{"num_hidden_layers": 16, "hidden_size": 448, "moe_layers": [2, 3, 4, 5, 6, 7, 8, 9, 10, 11, 12, 13, 14, 15], "router_score": "sigmoid", "balance_bias": true, "norm": "rmsnorm", "tie_word_embeddings": "early", "learning_rate": 0.00211, "beta1": 0.95, "dataset": "wikipedia_en"}
Below are experts of layer 2 (counted from 0) of a mixture-of-experts language model. Rows are named router (the router's row for the expert) and show model dimensions 0-223. Each number is 128 + 32 x the weight over its row's rms, rounded and kept within 0 to 255.
After each expert's rows: "gets" lists some tokens that make up at least twice as much of what it gets as of all text. This comes from a sample of Wikipedia text that the model never trained on. Tokens count by the router's weight.

# expert 8
router [ 90 153 158 132  96 153 144 111 140  80 150 143 130 177  79 100 119 161  77 166  76 134 113 167 162 104 143 119 135 111  93 131  89 120  75 110 135 173 142 133 140 136 150 115 182 126  86  48  77 123 112 167  86 148 158  97  99  60  76  94 112 175 159  82 146 156  78 131 131 133 131 130 100  84  95 121  97 129 141 103 169 166 109 120  96 136 180  87 111 134 223 151 144 129 176 135 158 151  85 143 139 101 124  63 178  80  93 141 132 207 139 100 121 145 181 147  77 107 120 177  69 135 129 129 161 145 104 159 111  94 184 120 140  56 128 118 112 174 127 129 113 127  82 122  90 135 105 101 146 112 117 146 119  63  78 202  91 160 187 111  99 156 105 111 200  85 103 118 102 138 126 125 126 130 181 129 137  98 163  88 136  86 150 150 106 154 209 121 120 113 125 144 154 105  51 115 118 166 144 116 156  68 168  92 143 120 110 145 141 196 148  80 145 121 126 121 166 145 135 122 123  99 194 102]
gets: " the", " of", " to", " from", " for", " The"

# expert 9
router [125 141 121 101 123  94 149  90 161  27 145 126 132  91 131 119  94  99  63 199 111 154 127  96 168 120 126 120 113 107  82  91 131 122 101 122 150 146 105 152 216 194 111 107 130 124 131 127 162 133 136 177 106 124 125 148 116 137 106  88 118  98 136 144  93 132 177 116 171 104 163 162 152 108 154 144  73 146 190 146 122 159  88  89 117 146 132 107 106 126 139  92 113 188 117  94 143 113  81 151 118 127 115  68 176 131 120 105 146 114 111 127 167  88 124 136 119 159 101 107 180 138  94 160  71 108 127 168 146 124 149 126 125 173  40 137 177 138 197 128 158 133  86 151 118 184  62  68 172 130 110 112 168 154 142 153 146 101 129 156  36 121 141 167 124 148 151 137 143  87 134 163 169 142 126 167 105  92  72  78 141 105 115 136 139  81 125 162 167 133 116 119 131 152  64 110 158 103 147 133  78 152 161 122 135 145 107 100 193 165 166  92 119 159 107 122 160 147 117 123  67 115 155 182]
gets: " |", ";", ":", " /", " —;", ");"

# expert 0
router [140 119  83 124 109  94  73  73 136 105 129 178 146  69 165 143 161 124  52 154 117 159 128 170 158 155 137  98 120 145 106 143  82 116  95 125 151  99 175 106 138 103 122 101  93 126 139 136 135  75 120  87  94  97  95 151 100 132 119 135 150 107  95 108 100 109 139  85 148  89 153 132 171 102 125 135  90  63 147 126 161 196 107 105  83 153 145 118  86 186 121 131 161 160 138 114 205 130 102 112 145 135 157 116 170 118 129 154 106 170  73 109 165 112 128 120 116  87 128 186  62  89 136 142 191 186 158 134 129 133 168 120 140 120  69 133  98 145 115  85 128  76  27 143 120 210  84 114 147 158  97 131 139  80 153 126  71 142 155 123 113 137  98  87 157 124  65 139  57 197 183 138 153 139 153  91  89 146 152  82  91 128 167 117  97 118 105  71 191 124 123  58 173 116  97  96 114  86 160 146  96 140 188 146 140 226 112  58 162 181 125 145 168 148 125 130 157 158 104 117  59 110 124  84]
gets: " the", " in", " on", " a", " at", " an"

# expert 12
router [130 120 115 122 134 128 118  37 137 176 141 154 112 125 138 110 142 136  79 147 147 210 123 142 118 161 168 162 137 123  90  85 118  78 110  91 149 119 173 178 124 171 138  83 122 118 144  89 150 120 111 146 155 202 109 159 153 112  88 120 149 188 143 100  92 158 162 103 185 116 146 138 111 146 159 168  93 132 173  67 137  75  99 138 131 200 124 133  75 188 164 156 139 124 133 128  90 195 128 134  95 195 103 118 125 148 108 120 139 217 193 116  92 107 129 101 111  64 119 156  92 126  95 171 137 102  77 134 166  76 174 126 139 169 129 144  98 124 154 139 196 125 116 146 100 119 115  90 182 117  91 143 105  82 165 140 120 109 163 186 110 120 168 120 192  80 120 194  94 160 111 103 150 177 142 125 117 161  97 112 135 131 155 151 148 137 130 168 182 111 139 102 191 157 109 131  82 154 143 114 144  75 115 121 126 119  90 121  72 187 143 104 134 188 107 156 117 134 107  64 128 109 171  96]
gets: " of", " two", " first", " other", " one", " more"

# expert 14
router [121 144  91 113 165  98 137 125 116  74 118 137 130  87 141 148 158 116 142 170 162 129 142 130 115 130  98 147 146 157  44 145 130  89 110 116 125 207 138 141 215 110  49  74  97 132 138  72 165 130 157  75 178 118 121 117  80 144 168 140 122 140 163 129  77 103 167 122 120 125 119 122 133 107 180 145 123 101 195 113 125 113 107 120  98 188 198  72 105 141 160 126 137 148 129 127 111 165  56 177 128  96 120  84 122 155 116 102 111 180 127 143 130  97 143 134 123 114 164 164 123 104 159 151  93 146 119 146 144 112 147 137 141 157 141  82 144 114 108  58 165  79  71 135 102 143  96 136 143 133 148  95 162  41 136 162  61 110 140 141 114 108 147  79 136 119 133 169  93  94 137 183 156  84 134 113  63 128  94 138  54  66 121 140  90 117 101 104 122  74  97 118  88 100 111 139 104 112 113 163 131 110 172 106  94 120 165 102 140 126 195 140 143 141 167  87 154 161  86 134 118 117 187 137]
gets: "19", "20", "1", "2", "18", "3"

# expert 18
router [154 155 100 112 114 123 109  88  76 143 116 156 123 172 117 126 113 141 153 155 140 130 105 163 149 134  85 159 153  90 116 159 167 121 147  99 151 155 129 148 195 156 128 138 105  71 119 129 145 114 154 119 105 188 120  74  98 149 126 165 114 110 137  91 116 103 139  54  97 140 132 146 125 128 164 155  58  79 147 148 173 140 115  97 129 124 140 157 148 179 182 150 112 215 160  91 164 150 103 130 121 148 102  99 139 142 142 141 127 170 122 108 132  92 148 122 146 108 127 158 133  97 175 125 171  84 105 151 158 133 129 136 186 174 137 106 102 188 149 112 152 139  93 127 114 136  66 146 147 140 119 135 156 127  95 118 113 161 153 186 122  98 110  65 174  77  97 217 107 123 113 155 156 175 162 135 104 163 156  85 155  96 158 123 125 107 162 153 159 100  78 131 143 148  82 125  72  62 136 138 166 109 149  87  76 173 137 158 165 174 142 116 137 138 120 173 155 139 137 139 123 101 160 117]
gets: "-", "\n", "|", ")\n", " |\n", ".\n"

# expert 6
router [125 148 108  99 121 121 169 107 102 119  91 166 111 109 141  98 111 142 142 155 102 127 132 168 160 169  79  43 130 135  94 140 145 135  89 130 124 163 147 150 161 110 146  77 120 209 176 143 155  90  95  98  80 155 153 171 121 135  99 111 177 172 153  62 110 159 134 114 131 138 108 204 125 105 131 139  75  74 173 150  47 108 109 110 167 176 127  65  95 143 137 138 158 150 130  74 178  91  94 168  95 156 122 100 141 119 137 158 133 141  94 148 158 140 121 129 141 160 115 126  65  94  78 145 155  88 117 180 199 142 153 145 143 161  94 116 174 195 124 116 135  85 112 124 140 160  96 112 146 150  43 125 175 130  91 108 103 132 127 136  54 115 142  81 195 127  53 165  77 113 136  79 132  89 172 142 122 140 132  70 151 105 113 140 125  80 221 133 110  97 165 112 149 150 118 114  49 108 132  90 122 152  91  75  96 154 103 121 176 165 210  99 125  98  85  96 138 135 137 141 135  66 151  97]
gets: " and", " &", " de", " but", " or", "/"

# expert 19
router [106 144  93 171 134 144 131 111 173 133 137 145 108 113 132  53 129 148  78 176 117 144 135 101 110 120 131 140 116 127  73 126 128 163  76 155 153 169 143  72 149 138 113  82 126 161 155  70 130  81 146 199 104 140  86 126 104 157  97 164 169 130 165  92 126 202  88 131  94 166 118 154 120  93 142 114  65 114 148  76 126 152  84 137  79 167 124 130 135 174 163 159 119 141 111 109 146 171 117 166  83 131 112 132 108  99 111 156 121 185 163 132 120  74  84 152 110 136  71 168  78 128 101 122 111 135  91 167 148 106 139 111 115 100  76 128  56 139 129 117 159  74 150 157  84 170  72 123 121 156 140 159 149 147 135 143 102  46 120 150  92 109 111  98 123  83  79 174  97  98 150 125 143 160 170  78  90 154 116 123  89 106 154 105  33 105 122 120 133 118 129 117 174 150 108 129  55  74 128 167 159 133  84 129  90 205 112  94 129 153 152 136 127 134 133 100 110  97 123  86  96 127 129 143]
gets: "=", " to", ":", " information", "==", " St"

# expert 13
router [140 190 139 124 120 137  89  45 125 137 128 165 133 105 100 138 149  99 133 183 155 161 115 110  94 152 124 125 147 141 148 115 188 100 113 135 150 122 192 113 182 118 116 113 126 133 113 132 123  60  98  57 126 147 134 155 115 138 127 135 190 112 137 129 167 133  87 133 176 120 186  91 107  78 150  84 117 120 199 116 121 134  54 117  60 153 100 114  65 165 131 113 181 196 111 113 150 140 134 148 134  80 139  95 110 129  75 137 113 149 145  84  98  87 139 189 142  66 107 138 144  98   5 165  96 140 135 182  95 114 157 166 172  74 103 127 111 117 148 111 147  83  99 126 165 144 164 118 174 107  79 141 133  90 107  94  43 130 149 156 159 168 128  96 160 132 108 116  86 180 113 117 125 135 143  51  35 109 150  46 188 113 125  88  83  94 140 142 156 119 146 129 114 144  91 105 195  94 114 143 152  72 145 129 151 139 107 116 135 138 152  67 124 198 123 175 210 132 121 147 122 109 164 107]
gets: "|", ".\n\n", "==", " by", "\n\n", "\n"

# expert 2
router [126  89  84  71 103 160 110  93 139  92 133 114 136 139 133 124 101  85  88 164  69 152 145 143  81 165 118 103 125 105 109 139 140 153 171 116 176 146 142 124 215 112  71  81 155 141 119  94 105 132 201 169  83 128  98 121  97 121 132 127 164 155 194  57 105 136 104 101 107 163  98 181 134 129 135  89 101 141 159 150 132  75 144  37  75 116 105 153 126 123 109 110 131 146  89  67 138 158  67 117 149 229  84 115 165  68 148 158 148 123 135 135 156 111  94 148 160  92 106 175 112  85  93 159 102 152  99 204 155 136  92  93  96 127 106  61 124 145 153 124 124 101 113 171 105 175 132 105 115 143  98 129 182 149  98 159  74  42 129 189  94 135 140 118 152 138  97 142 129 139 142 158 156 108 116 132 136  90  96 129 117 116 128 144  61 118  60 124 118 164 129  66 105 176  98 176  95 134 127 159 131 106 101 116 110 138 121 145 120 174 152 153 175  99 163  77 150 134 208 144 160  81 178  86]
gets: " was", " is", " were", " be", " are", " had"

# expert 4
router [142 171 155  82 144 126 144 138 133 160 117 107 162 102 116 121 105 131  91 151  89 131 236 176 103  91 172  95 130 167  60 110  88 105  91 111  68 175 153 159 132 113 145 126  92 133 163 162 127  91 119  77 124 117  98 147 108 129 150 130 117 177 154  90 115 146 117  86 207  49 174 141 125 140 150 115  51  47 106  66 106 127 130 128 129 198 150 124 147 158 114 134 141 165  84  67 170 161 116 186 128 164  93  96 185 162 181 135 179 122 158 135 135 137 121 168 124 103 123 169  74 173 141 137 157 124 127 144 163  70  99 155 113 176 153  95 176 140 129 127 134 152  62 161 106 119  92  98 112 167  92 106 156 153 134 124 121  60  96 159  83 119  84 107 160 116  98 176 102 130 168 102 133 172 132 145  99 129 122  93 112 139 111 102  69 111 146 115 124  98 111 152  80 180 107 107 133 110 144 143 160 111 188 146 133 158 118 118 155 137 152  89 109 176 104 168 157  96 130 166 158 111 157 119]
gets: " ", " |\n", " up", " |\n\n", " her", "ak"

# expert 7
router [119 136  85 131 133 124 123 102  70 120  90 133 123 103 120  69 133 114 136 100 133 157 136 142 107 130 142  77 147  96 146  97  90 114 116 138 167 205 156 154 121 197 101  88 111 164 128 110 113  85 141 126 158 116 180 109 115 135 123 152 143 142 142 112 131 146 166  75  87 134 161 102  69  60 134  76  60 113 129 124 126 146  54  90  63 131  95 160   1 137 122  94 151 129 135  47 163 110 152 156 181 172 118 140 161 111 139 128 146 146 101 112 153 123 107 130 124 125 138 125  87 104 173 124 104  75 113 134 166  50 141  83  93 139 101 102 158 201 158  64 146 171 119 107 114 133  97 170 136 112 119 125  80 142 135  98 102 107 175 117 109 183  92  92 157  99 101 181  96 125 103 162 164 140 111 160 105  73 126  95 133 112 147 153 104 114  74 141 179 134 162 136 106 181 129 109  78 158 172 159 144 129 169 105 158 168 115  81  92 100 141 121 159 139  95 107 142 173 159 110 176  82 115  88]
gets: ",", ".", ".\n\n", " (", ";", "),"